config.toml
n_layer = 14
d_model = 192
n_experts = 256
experts_per_token = 8
d_expert = 32
d_shared_expert = 64
activation = "swiglu"
moe_layers = [1, 2, 3, 4, 5, 6, 7, 8, 9, 10, 11, 12, 13]
router_score = "softmax"
normalize_top_k = false
routed_scale = 1.0
balance_loss = 0.00756
balance_bias = false
init_std_router = 0.00687
lr_router = 0.000481
vocab_size = 16384
norm = "layernorm"
norm_eps = 1e-05
tie_embeddings = false
optimizer = "soap_variant"
lr = 0.0059
beta1 = 0.95
beta2 = 0.95
batch_tokens = 65536
seq_len = 512
train_tokens = 324000000
steps = 4944
dataset = "wikipedia_en"
Below are experts of layer 4 (counted from 0) of a mixture-of-experts language model. Rows are named router (the router's row for the expert), gate (a neuron's input weights, with its number), up (a neuron's input weights, with its number) and show model dimensions 0-191. Each number is 50 + 12 x the weight over its row's rms, rounded and kept within 0 to 99.
After each expert's rows: "mostly gets" lists some tokens that are sent to it at least half of the time. This comes from a sample of Wikipedia text that the model never trained on.

# expert 43
router:65 46 33 31 30 46 57 66 66 46 63 42 48 49 56 32 34 26 31 62 62 37 29 38 49 58 49 47 61 51 47 49 66 31 46 39 40 61 36 50 49 47 45 52 57 44 48 46 70 33 53 65 67 37 53 32 45 47 52 25 32 67 39 46 43 29 49 38 48 50 68 52 64 60 58 37 50 38 37 74 66 55 54 58 31 35 42 62 66 42 64 37 61 66 35 61 37 35 36 57 64 54 65 39 44 63 59 45 64 37 50 43 66 61 61 42 60 36 55 49 53 49 63 39 31 40 47 55 69 61 42 56 43 55 34 53 42 36 53 44 58 62 41 62 33 55 64 29 53 60 33 56 66 60 58 88 44 41 59 55 73 48 64 57 66 54 50 38 54 50 50 59 36 36 58 77 47 76 52 56 39 46 43 41 65 49 66 62 49 39 71 47
gate0:76 40 44 47 32 45 35 64 43 75 50 46 38 43 60 65 52 52 41 66 69 56 40 45 63 42 48 41 57 73 46 50 53 31 25 52 65 55 59 70 50 56 35 59 47 44 49 63 42 63 62 54 64 61 56 69 49 62 49 59 53 35 49 58 55 47 42 36 51 49 36 67 46 50 51 65 47 44 57 70 78 52 48 50 23 45 51 48 59 39 61 66 47 57 57 72 27 64 58 65 71 59 58 54 31 57 51 54 53 43 45 54 68 49 56 49 58 66 48 31 61 32 45 24 63 55 34 43 53 50 57 45 44 61 44 64 52 52 67 40 47 62 29 64 61 58 71 53 40 51 53 62 56 55 60 61 47 57 53 36 56 44 55 21 78 26 53 55 46 61 59 72 51 41 59 51 75 59 36 40 78 35 64 49 62 44 44 58 78 45 54 26
up0:64 55 39 46 40 37 52 51 28 48 41 36 51 53 47 47 55 30 39 57 57 67 78 57 48 53 58 57 41 39 56 74 61 61 55 64 61 51 56 41 59 43 31 61 49 38 40 50 42 45 50 36 57 38 28 61 51 45 73 42 27 50 45 33 71 71 55 39 53 47 38 61 58 31 35 59 50 33 49 62 65 24 65 35 42 52 51 37 47 52 48 43 44 56 51 54 51 63 20 58 62 52 56 60 70 81 25 47 55 43 42 60 87 36 23 53 67 37 37 47 37 72 60 54 62 45 60 38 70 56 58 46 50 42 54 55 41 41 38 46 30 59 44 51 58 21 47 74 57 39 51 84 49 51 49 49 52 61 41 53 63 51 39 54 50 45 55 45 62 44 68 63 40 30 42 53 55 71 40 62 48 61 45 52 41 44 57 52 49 43 57 59
mostly gets: " A;", " W;", " H;", " 1–1;", " 1;", " 0;"

# expert 134
router:54 59 43 60 44 29 72 57 41 27 33 52 38 63 40 48 51 52 52 56 59 45 37 71 53 56 73 22 44 51 63 56 44 54 57 67 56 39 72 49 75 61 46 69 42 36 36 53 30 44 50 44 34 58 51 48 73 28 40 46 65 51 61 74 57 43 45 58 67 63 28 62 52 40 59 63 56 36 42 43 47 36 57 46 55 45 55 50 71 46 41 58 38 35 44 63 48 76 62 44 36 62 54 51 55 47 37 35 43 58 45 37 50 35 47 45 49 31 73 50 74 50 54 83 54 48 55 57 62 53 35 26 55 52 31 44 68 48 44 59 51 41 64 48 47 79 67 58 42 61 50 43 66 42 31 49 49 56 61 69 36 65 43 30 55 46 37 68 39 54 42 48 55 32 42 40 37 55 39 36 47 44 30 61 50 39 47 32 64 51 68 50
gate0:38 55 58 49 52 63 69 59 63 39 48 67 56 57 17 39 44 77 34 55 54 38 40 59 54 20 56 46 49 60 57 63 45 49 31 45 59 62 61 42 56 54 41 62 48 54 60 50 43 47 42 44 42 53 40 39 56 46 51 69 51 50 46 61 53 25 66 54 35 35 47 63 49 44 46 79 41 63 47 57 56 29 66 34 61 32 41 38 63 34 67 72 46 52 40 56 59 60 21 42 51 40 51 44 60 34 52 31 63 64 33 56 71 52 36 61 28 46 51 50 41 45 42 77 57 45 53 65 40 39 38 63 46 50 43 85 57 44 42 62 44 52 61 47 41 62 52 32 56 70 72 62 71 43 56 52 31 57 52 59 61 48 48 39 62 51 65 36 66 42 54 54 36 50 41 53 56 52 40 50 67 35 59 68 52 41 29 26 63 52 71 46
up0:45 38 18 50 52 43 69 50 18 57 61 38 53 59 38 50 39 64 51 46 41 63 43 26 54 50 39 55 52 56 47 40 33 25 40 41 66 50 54 35 34 59 47 55 46 47 23 50 27 58 58 42 43 50 32 47 50 80 55 55 54 57 43 67 35 61 80 57 62 51 48 42 58 43 53 63 43 58 63 55 50 33 38 68 72 52 33 48 65 39 47 27 43 42 30 44 44 27 51 55 47 66 34 41 51 46 41 43 35 53 57 59 77 56 50 64 46 47 61 45 72 55 50 51 43 52 72 51 26 57 40 62 56 49 34 53 58 40 53 32 48 44 28 54 50 50 22 40 71 44 48 45 62 46 21 32 46 49 60 60 68 52 49 61 61 51 42 49 51 35 50 55 67 37 58 49 38 36 42 55 53 34 50 32 61 37 64 32 61 43 45 36
mostly gets: "ș", "š", "ach", "akh", "aph", "kh"

# expert 89
router:67 43 57 70 58 58 30 47 38 40 47 39 70 64 58 41 58 33 46 32 32 55 54 30 29 58 48 32 31 48 44 43 54 63 44 46 30 32 59 33 41 48 48 45 59 34 46 39 47 64 48 43 60 51 27 55 33 67 59 68 51 65 50 52 35 54 33 44 59 56 42 55 59 58 61 62 54 70 42 39 60 45 62 49 39 49 34 40 33 52 53 42 43 41 55 53 26 33 28 29 65 40 47 38 32 66 44 65 35 60 39 50 59 44 52 49 52 36 70 46 51 31 64 49 34 51 52 63 62 42 43 61 51 43 58 54 39 32 38 52 48 66 31 35 59 34 43 55 53 49 75 39 44 26 28 59 40 51 51 50 77 45 68 52 65 56 29 35 51 61 68 34 64 41 44 66 36 39 57 52 32 50 63 44 71 61 73 55 46 39 47 66
gate0:52 41 40 65 65 53 47 41 65 51 63 61 39 73 39 46 49 64 40 37 35 65 28 49 64 52 52 44 46 29 28 44 70 56 60 40 72 24 81 40 48 38 44 55 46 31 52 46 41 50 62 40 42 48 46 26 52 37 52 57 45 32 47 54 48 72 41 70 36 67 52 63 40 67 50 61 63 19 29 45 36 24 53 44 38 51 53 55 43 27 38 47 53 58 40 67 62 48 69 54 56 39 53 69 36 33 32 45 50 59 44 37 48 37 48 35 49 65 47 59 58 29 47 40 45 54 35 38 76 44 55 49 58 40 50 75 45 55 55 47 62 46 60 61 50 19 54 47 33 50 48 49 49 58 62 43 63 23 46 58 45 48 31 50 53 56 46 38 38 55 58 44 34 43 35 47 38 59 66 44 30 40 55 38 51 41 65 48 51 54 60 74
up0:70 44 46 52 51 69 36 66 54 55 43 45 46 38 28 54 73 49 35 52 39 41 44 38 47 39 55 59 30 42 55 52 64 74 64 38 61 50 46 33 43 53 35 72 61 35 53 54 66 44 37 43 42 24 60 62 26 45 61 44 47 54 75 56 26 71 43 57 64 59 43 57 70 42 65 53 47 38 68 47 50 44 54 56 38 63 68 63 33 58 50 40 63 36 52 55 49 53 50 55 62 58 51 50 37 52 51 38 37 69 58 30 47 73 60 47 61 52 47 57 40 49 50 66 59 48 48 49 46 67 43 72 45 51 53 57 28 40 24 33 41 32 63 50 54 23 68 40 45 56 48 37 65 39 39 51 48 41 60 58 42 47 55 38 57 66 44 42 55 44 65 51 66 53 53 50 59 60 55 67 11 50 55 46 79 65 59 44 33 29 71 43
mostly gets: ".", "s.", ").", "ed.", "es.", "a."

# expert 197
router:61 62 72 40 69 51 45 72 40 39 39 38 52 49 60 46 59 52 57 62 40 54 33 58 36 42 46 59 52 33 37 74 50 57 67 52 37 30 43 62 60 39 74 58 61 44 40 54 57 56 51 57 36 60 59 55 45 64 59 45 65 35 43 66 67 48 44 38 48 33 50 35 55 39 32 45 80 35 53 44 62 52 36 41 59 54 39 44 40 56 51 71 51 76 37 56 69 66 71 54 38 66 70 52 64 48 47 53 73 66 53 46 45 49 54 72 51 55 29 29 45 46 34 63 70 70 58 44 36 60 29 32 49 41 42 56 76 53 70 54 36 47 58 54 45 38 49 62 63 58 53 39 53 66 35 34 56 33 44 56 23 64 40 60 47 33 40 39 54 42 57 52 40 73 52 39 32 48 41 40 66 53 41 42 50 51 33 48 44 40 46 28
gate0:35 50 54 63 43 62 38 44 45 37 19 52 41 35 45 48 66 43 50 79 59 50 58 39 63 51 50 45 45 52 34 53 59 45 58 53 70 31 36 64 71 57 57 58 74 27 51 41 51 68 29 59 45 35 68 40 68 47 35 52 51 32 32 41 38 61 61 67 43 56 66 43 46 57 47 57 42 34 42 61 36 31 50 53 55 63 36 56 58 43 51 48 41 60 59 42 62 44 30 66 30 44 60 64 63 26 56 38 41 50 56 53 74 55 36 45 21 50 44 48 48 49 40 49 59 49 41 43 48 50 47 28 28 42 56 29 39 47 30 50 47 47 49 40 55 52 61 44 49 28 38 40 81 54 50 40 46 48 46 68 43 53 67 57 31 37 33 58 48 67 50 60 37 40 76 39 55 52 50 33 67 19 58 33 68 45 51 58 43 56 61 41
up0:27 54 41 42 59 64 30 55 67 49 35 44 42 35 60 53 47 63 34 36 55 52 45 68 39 41 69 57 50 55 44 53 46 49 49 48 54 45 40 51 41 65 67 18 41 42 24 52 54 48 55 47 35 40 44 39 36 38 26 51 42 44 43 78 43 74 28 57 52 33 32 37 53 53 49 51 51 51 49 49 56 50 37 61 37 48 53 50 46 55 57 35 46 64 27 36 70 48 52 62 50 45 48 58 48 41 33 60 36 23 33 42 52 67 33 49 49 62 55 54 42 51 58 75 65 37 60 54 44 51 72 46 58 51 40 52 65 40 60 22 49 43 26 52 44 56 63 55 51 56 60 74 77 46 62 58 45 73 65 42 53 49 44 67 41 38 26 37 47 55 34 51 68 58 56 31 43 67 39 55 53 22 43 39 59 66 41 70 43 53 56 71
mostly gets: " space", " decision", " length", "ability", " fire", " floor"

# expert 116
router:42 50 59 66 53 31 48 67 42 42 27 62 26 31 37 46 66 40 48 64 35 68 49 69 69 66 56 46 52 35 38 51 51 32 59 60 58 34 40 52 77 57 35 67 46 48 61 58 63 51 60 65 60 63 46 26 46 44 45 45 59 57 61 65 51 43 33 53 37 60 49 54 55 36 56 49 65 45 25 54 35 69 46 60 47 55 50 66 58 28 64 56 56 49 43 59 64 57 55 66 47 65 61 68 44 51 44 51 58 39 54 30 59 39 29 51 37 46 27 58 62 33 43 70 46 45 34 39 48 68 56 36 42 45 53 50 74 58 20 64 33 38 66 42 52 79 33 40 50 45 76 43 42 61 45 33 37 57 48 60 58 51 46 46 52 50 36 51 36 63 32 45 74 65 43 45 52 56 64 38 32 33 61 46 61 49 47 63 49 49 31 42
gate0:52 43 66 55 46 51 55 44 36 43 41 48 71 53 40 58 47 64 40 42 32 61 63 53 49 53 61 35 60 39 15 24 29 56 85 62 46 49 47 50 59 64 26 64 48 53 57 46 27 36 40 63 47 45 54 57 48 58 52 40 54 49 40 40 42 58 43 31 58 53 60 34 38 42 57 37 36 56 24 54 36 70 46 69 54 43 69 48 57 47 39 68 42 65 41 50 68 50 69 29 54 53 63 49 40 47 57 24 34 49 52 35 40 68 55 57 55 38 45 71 37 67 29 52 56 50 40 56 54 24 58 25 30 38 51 45 57 47 39 40 44 26 43 55 63 43 51 48 48 63 42 47 62 44 52 53 61 51 59 62 63 29 56 54 65 55 54 35 34 47 62 28 66 62 58 39 47 48 75 44 25 42 66 56 67 40 64 61 42 56 50 55
up0:49 40 51 65 42 35 40 64 55 48 44 59 42 49 51 42 38 54 23 38 49 43 65 53 37 60 64 41 51 21 28 34 43 52 46 61 36 43 56 32 65 44 75 27 36 52 53 66 44 39 59 57 48 44 49 32 61 48 52 33 53 27 51 36 42 59 45 49 43 41 54 65 55 63 70 33 42 55 49 46 43 62 26 64 45 66 77 33 45 62 67 59 45 50 57 51 34 52 53 35 51 50 64 57 40 45 48 27 56 29 79 40 41 42 41 76 72 41 23 52 47 39 40 37 20 57 48 45 34 55 43 51 53 39 47 51 48 73 44 44 48 53 65 45 55 68 43 39 51 55 43 35 39 59 33 61 38 43 60 50 49 38 34 31 40 37 75 38 59 40 21 49 25 55 54 39 38 60 50 52 31 35 51 58 48 50 56 46 41 41 47 47
mostly gets: "ie", "au", "te", "ke", "ne", "ue"

# expert 120
router:30 55 49 33 47 69 46 39 49 35 49 63 50 34 39 51 40 67 63 46 45 33 59 46 59 32 64 83 62 50 58 57 61 67 48 62 40 32 64 77 43 57 58 54 37 49 71 64 55 62 27 47 35 51 52 34 55 56 73 42 50 61 31 32 44 36 43 36 26 42 34 58 46 46 23 58 72 74 52 42 48 56 50 55 62 51 49 47 60 29 42 60 67 49 60 58 67 51 57 51 68 59 30 68 74 49 47 50 50 67 59 58 32 55 23 64 35 43 45 55 42 55 55 50 66 43 38 43 41 37 45 56 47 76 57 39 66 47 60 42 51 47 43 56 41 46 32 56 54 41 45 42 67 61 69 58 59 56 53 71 38 66 52 59 41 42 58 35 60 59 64 56 50 42 52 40 38 56 63 73 39 40 38 46 45 37 40 22 41 40 53 55
gate0:40 57 43 72 82 59 26 42 58 61 50 45 54 46 32 49 81 34 46 63 52 51 41 27 15 56 51 54 32 36 63 49 45 62 49 24 51 44 33 31 58 55 52 26 30 46 59 61 60 76 71 53 48 57 70 41 45 69 34 57 50 45 50 47 63 61 43 74 39 55 49 48 43 62 37 67 55 43 39 48 42 44 48 43 23 39 57 52 50 51 44 43 40 56 67 35 61 30 49 53 57 60 55 50 31 40 48 49 64 42 44 62 41 45 54 42 45 47 50 63 39 22 51 68 50 44 28 46 58 61 43 41 32 55 51 25 53 43 47 38 51 78 50 66 46 42 42 48 59 45 60 45 61 40 52 55 55 31 36 44 45 52 41 56 50 33 55 43 69 52 57 38 55 34 39 46 40 67 75 38 62 65 41 27 40 45 54 50 44 40 58 45
up0:74 46 62 48 44 47 50 26 51 48 43 66 40 61 51 49 28 59 49 61 39 53 70 50 44 38 74 74 66 56 53 62 48 54 37 61 42 43 61 29 62 64 40 36 37 59 70 79 48 58 52 32 32 54 52 59 33 43 46 60 40 32 75 67 44 48 45 44 47 58 42 36 54 42 67 41 30 37 62 65 54 58 55 47 34 37 42 46 28 53 37 33 21 58 62 48 36 50 66 57 45 44 50 28 49 46 60 43 36 52 42 35 69 26 54 31 47 57 28 45 47 49 68 34 53 44 45 56 54 43 58 27 45 49 26 58 38 51 51 61 45 47 74 38 48 58 52 45 42 52 53 47 30 61 57 52 55 31 67 36 43 46 63 35 67 57 54 58 35 46 53 41 64 54 58 48 43 47 72 63 49 68 64 62 66 59 48 62 75 70 53 55
mostly gets: " all", " first", " only", " some", " both", " most"

# expert 3
router:44 69 58 43 36 35 67 59 36 52 37 57 39 34 49 48 64 53 64 49 32 66 39 69 75 64 46 73 53 49 36 49 38 42 63 65 60 52 37 45 67 64 61 55 25 44 44 43 60 53 47 64 67 52 54 41 57 41 52 45 71 50 67 58 65 46 49 47 56 63 48 49 35 47 53 60 49 54 34 61 57 52 44 49 41 37 53 55 54 32 70 68 42 53 33 55 54 67 34 70 47 56 59 59 48 39 53 69 73 61 50 50 63 39 48 41 45 59 49 57 69 43 26 50 43 61 40 50 47 65 46 30 49 37 47 55 57 57 35 67 37 49 82 49 66 70 49 76 60 46 55 44 45 47 75 19 51 63 52 50 63 30 38 47 43 65 29 51 23 59 28 54 44 39 44 48 60 41 81 44 36 50 62 53 37 50 41 53 57 54 24 43
gate0:54 47 50 59 34 54 76 48 53 40 51 22 44 60 56 47 33 57 70 24 33 28 67 28 56 57 34 72 42 69 66 41 51 34 63 26 45 49 43 42 48 61 24 48 51 61 46 39 52 53 36 43 62 57 46 48 57 25 54 41 43 53 38 21 54 55 61 57 67 36 62 55 51 65 39 63 36 46 40 51 48 20 61 64 47 51 50 31 46 25 61 60 53 40 45 62 63 50 56 67 47 48 46 37 58 59 51 55 58 34 73 50 45 42 37 44 45 58 51 46 66 50 38 39 56 69 44 55 34 54 44 48 41 58 37 37 61 64 38 78 46 52 30 50 53 26 53 58 33 56 68 65 44 24 56 46 69 49 27 61 32 53 41 37 55 37 40 51 53 49 60 57 48 44 67 72 39 53 45 39 45 56 45 40 66 33 57 48 55 59 35 47
up0:65 65 51 41 40 48 53 64 55 53 62 41 62 42 66 60 35 34 36 69 64 61 50 69 38 64 79 48 56 35 60 60 46 59 50 61 41 28 49 51 40 59 64 52 49 53 60 34 42 50 37 71 48 38 51 37 46 68 76 38 56 48 54 59 52 57 56 46 27 59 33 40 43 37 63 66 55 70 63 37 57 51 57 62 32 54 64 47 53 67 47 32 59 57 41 69 42 44 32 55 49 44 44 51 46 55 44 71 50 44 38 31 23 56 50 41 48 51 22 55 33 79 66 46 53 49 45 35 33 51 49 59 64 61 45 79 53 28 61 44 49 62 59 69 64 66 37 31 51 49 32 47 62 44 44 75 36 58 53 27 46 49 58 47 58 44 38 50 60 53 40 51 70 52 66 40 65 57 31 51 47 27 49 26 58 57 59 49 52 31 53 57
mostly gets: "ien", "den", "zer", " Free", "oo", "agan"

# expert 186
router:65 65 56 55 67 48 51 67 36 53 62 38 62 65 69 42 58 58 58 66 44 57 40 49 34 44 66 64 53 61 43 64 50 71 67 52 39 46 49 56 47 45 73 35 58 64 53 45 47 59 46 43 38 41 69 44 43 65 48 51 55 56 56 57 67 60 53 38 50 36 69 29 68 44 28 37 48 39 48 46 61 51 28 59 70 62 48 33 40 62 46 62 66 59 44 52 50 81 78 41 49 62 52 38 73 48 70 52 64 71 63 58 52 42 66 62 50 45 30 44 52 40 13 70 75 54 70 57 36 48 36 26 33 54 41 49 65 48 69 45 45 41 56 55 34 41 36 58 54 46 61 47 58 61 42 40 52 37 42 58 20 64 54 45 43 31 50 36 45 41 63 39 42 47 44 53 38 64 51 45 65 45 45 46 34 67 49 51 59 43 47 31
gate0:51 34 55 45 67 55 27 58 47 59 50 35 45 73 49 47 47 28 48 46 44 62 50 77 41 48 45 75 55 42 60 42 58 59 54 67 40 34 34 60 37 41 58 61 45 42 35 65 46 50 55 59 35 61 51 29 63 55 64 48 43 28 52 54 61 73 52 44 64 54 44 32 51 55 57 39 64 57 40 60 58 65 55 51 27 57 67 30 67 51 53 46 46 29 48 46 51 67 69 26 57 66 69 61 53 45 60 63 40 52 55 62 50 56 25 43 53 43 45 51 59 35 35 46 45 68 39 49 70 51 65 20 50 46 51 44 70 72 58 67 63 25 23 53 33 37 47 44 43 69 64 51 65 22 36 49 48 53 39 71 56 43 43 42 55 40 55 72 54 70 48 41 56 41 74 54 58 37 45 56 51 56 44 48 41 54 40 47 45 30 38 59
up0:38 42 55 45 51 46 49 34 32 58 59 52 62 47 44 70 35 84 54 59 68 48 47 69 76 44 42 44 32 63 43 26 42 32 42 52 53 56 52 52 66 68 58 44 38 43 42 35 75 28 47 37 46 43 30 34 44 47 43 48 37 42 52 53 48 49 54 61 62 54 41 48 55 32 67 73 44 44 70 48 44 49 73 55 43 42 62 64 76 38 46 57 53 50 39 54 38 26 80 53 45 61 50 57 46 78 46 42 61 67 32 38 46 52 39 46 43 48 54 55 50 36 57 51 32 37 59 52 44 42 55 36 64 49 40 58 38 55 43 25 45 66 65 60 48 47 42 38 21 69 71 55 49 44 40 37 64 55 53 53 64 54 59 64 39 35 66 57 58 28 48 49 55 46 51 58 51 53 49 45 46 45 59 61 64 59 19 71 41 53 42 77
mostly gets: " JPL", " ship", " rest", " control", " coach", " test"

# expert 239
router:45 47 58 29 64 34 32 42 60 41 69 53 46 62 45 53 41 40 65 58 65 29 56 46 40 40 34 60 56 42 46 57 62 45 49 35 29 55 60 44 63 49 37 31 28 40 38 43 61 38 48 52 45 52 52 40 44 51 51 41 40 57 33 43 37 41 77 33 60 62 41 38 41 57 68 39 55 60 57 36 43 40 58 47 42 36 55 56 68 38 57 41 55 66 51 60 24 38 38 57 54 47 64 31 62 62 61 56 55 35 41 64 53 59 62 34 52 41 58 50 46 30 59 58 62 68 41 49 66 31 65 59 27 66 62 61 53 45 46 32 59 70 41 49 34 69 64 38 57 52 41 64 71 66 59 38 43 56 71 42 64 39 62 61 69 45 66 44 43 46 55 39 35 49 66 61 45 51 72 76 72 70 35 49 75 39 67 47 45 34 48 34
gate0:76 47 37 39 37 50 44 19 63 49 50 72 52 62 54 34 42 49 63 73 73 52 52 60 49 64 49 54 53 38 44 62 46 73 64 45 63 68 52 49 71 51 37 68 54 66 65 46 40 40 70 36 34 48 63 55 44 42 41 50 59 41 54 30 49 56 60 64 57 55 66 51 24 37 54 57 65 50 63 59 44 19 54 36 35 45 59 69 35 36 55 65 70 50 38 35 51 52 63 39 50 43 36 48 50 63 51 49 60 38 39 57 53 35 43 41 56 45 43 35 33 50 31 60 37 52 52 42 62 53 60 56 33 46 25 41 48 51 60 64 29 36 56 42 57 34 24 31 36 41 51 46 37 52 26 30 41 42 38 45 62 48 62 49 66 48 53 48 56 48 56 72 60 67 17 44 47 63 46 47 60 40 37 49 37 39 59 45 53 28 54 53
up0:44 43 45 68 47 40 41 65 22 47 40 57 54 69 52 75 46 58 47 31 26 51 55 49 56 35 39 34 34 61 62 44 61 54 42 41 49 31 47 55 35 48 49 65 43 19 59 45 43 62 43 63 48 59 51 41 57 69 42 54 37 33 55 34 50 40 63 53 36 50 35 38 50 62 25 60 45 72 34 56 44 53 49 60 35 45 38 39 49 78 44 42 63 39 48 68 66 46 57 54 52 54 36 36 54 68 48 48 33 36 45 41 51 47 49 65 65 60 43 39 40 67 51 69 55 70 39 59 49 44 62 51 59 47 77 64 77 57 62 57 46 65 62 57 51 50 68 21 62 40 39 44 47 36 49 48 58 68 56 57 39 53 61 67 37 52 42 28 62 64 23 52 45 48 44 63 41 40 52 56 53 81 40 65 33 65 39 38 39 62 41 48
mostly gets: " /", " −", "°N", "–3;", " +", " H;"

# expert 97
router:67 60 49 34 67 53 45 56 48 55 62 37 40 55 58 37 54 37 59 77 67 53 52 33 51 45 68 54 43 58 47 47 66 71 75 41 34 35 47 42 31 39 61 45 45 60 41 59 29 65 40 29 65 28 73 59 57 77 28 47 65 52 40 76 69 51 54 46 60 44 69 39 61 36 35 30 52 45 48 38 43 51 44 56 66 64 58 34 39 60 58 76 41 45 54 40 64 43 53 43 54 65 45 47 69 41 51 64 48 69 65 48 21 44 63 64 52 61 39 48 46 40 36 51 50 37 72 55 31 52 27 40 47 49 42 58 62 41 62 50 56 41 61 52 58 51 43 61 50 44 37 35 57 66 46 50 58 42 45 46 32 76 73 48 62 43 63 34 57 37 65 48 40 31 32 38 52 62 51 46 69 50 57 50 56 58 43 51 50 46 64 67
gate0:66 70 56 52 65 54 65 60 50 48 44 42 40 45 48 41 44 36 55 46 62 60 52 46 53 65 52 52 77 54 39 35 58 76 39 32 43 73 50 49 72 35 41 54 73 38 56 63 33 54 38 37 49 27 57 49 32 46 49 20 57 57 49 40 39 47 47 68 49 46 59 62 62 48 36 56 52 50 67 48 21 44 61 32 47 46 67 33 48 31 61 57 67 51 61 32 56 52 49 72 63 53 38 54 62 41 24 55 90 69 64 45 56 64 36 47 41 66 71 68 37 43 44 20 67 42 50 42 59 63 43 64 50 47 52 49 26 46 62 48 50 30 45 46 52 48 41 52 64 47 34 65 51 40 38 59 58 57 48 51 63 51 55 55 52 67 31 54 57 47 53 56 52 53 54 44 43 40 38 48 55 35 74 38 34 32 41 36 59 63 58 45
up0:61 49 59 53 50 55 31 60 45 50 71 47 61 48 35 57 43 55 29 60 50 30 55 69 39 43 57 50 52 58 38 39 26 29 56 51 56 53 34 49 43 44 52 50 51 37 73 43 25 44 65 42 47 55 63 51 49 54 63 56 49 20 49 62 46 43 41 38 58 59 64 52 41 52 70 62 53 40 63 42 64 50 53 74 54 34 45 53 68 48 55 41 71 79 57 61 20 43 60 54 69 47 40 50 41 33 49 47 43 59 56 62 52 33 59 59 51 40 50 71 32 46 44 57 65 62 47 40 63 82 50 32 61 44 56 43 44 39 48 40 60 64 32 54 37 37 53 35 39 48 66 45 35 85 34 54 56 37 46 65 34 55 49 15 61 21 55 64 41 59 34 57 66 39 48 43 52 49 34 49 47 43 42 53 63 57 44 68 62 50 34 44
mostly gets: " round", " design", " story", " model", " board", " version"

# expert 0
router:48 33 54 48 73 55 57 49 72 48 37 56 61 60 60 42 38 47 42 45 60 46 42 27 46 40 47 29 29 69 41 47 66 60 37 35 36 58 54 37 27 56 33 35 55 66 57 43 49 32 43 33 59 31 32 55 45 69 45 55 31 63 48 49 50 54 57 51 41 60 49 55 43 47 71 40 42 39 48 56 41 34 63 60 56 42 36 46 46 53 47 35 55 37 32 58 42 30 58 32 58 37 57 35 44 46 63 33 29 26 53 69 68 36 47 46 37 40 37 35 32 34 59 37 31 43 62 62 58 48 55 59 44 38 51 38 37 29 70 43 63 37 30 35 70 35 55 46 34 49 51 45 69 30 48 58 55 30 56 32 34 41 68 61 35 56 44 44 68 58 63 51 43 35 58 56 33 60 54 41 30 41 54 54 53 32 64 62 38 71 48 54
gate0:48 56 61 49 44 48 54 52 53 34 34 45 32 53 56 39 37 51 53 63 48 52 48 49 63 45 64 33 56 54 44 64 28 69 61 54 50 49 49 40 39 40 52 42 47 56 35 55 51 68 55 62 62 34 52 48 53 58 57 38 52 39 50 47 34 58 41 24 38 41 33 42 70 77 44 64 37 50 49 38 62 52 53 57 46 22 71 42 28 58 48 47 46 54 63 43 36 47 48 57 60 54 34 76 80 36 68 74 72 40 58 16 72 70 55 33 46 67 54 36 41 34 37 44 58 50 31 27 39 51 59 76 43 53 70 48 61 50 52 52 58 53 43 48 33 45 69 50 67 45 52 46 49 52 55 59 82 45 58 58 38 46 48 56 57 57 66 48 42 57 63 60 32 49 49 76 57 68 33 35 38 53 55 36 53 54 44 45 64 55 68 29
up0:53 33 30 37 26 53 61 48 61 66 58 45 47 37 55 64 63 39 57 53 59 27 62 31 55 37 59 33 77 65 60 63 54 55 40 64 63 49 56 39 56 56 39 70 88 44 47 46 29 63 57 63 62 32 67 42 62 57 49 41 34 23 52 44 37 39 49 64 51 59 75 58 66 35 50 60 23 57 43 40 63 43 40 72 50 57 36 53 41 19 20 70 42 48 37 56 38 59 57 58 53 42 45 57 51 42 54 27 66 59 56 53 50 45 49 42 60 38 51 75 31 50 51 73 69 44 61 59 45 48 46 60 47 62 48 47 43 39 30 44 37 49 40 50 58 56 52 53 45 44 39 29 46 42 52 61 59 55 63 46 35 35 45 56 54 49 49 44 49 65 42 71 71 56 52 60 57 52 49 37 59 36 55 63 33 68 35 40 45 55 56 46
mostly gets: " (202", " Sam", " Li", " Ali", " Max", " Kim"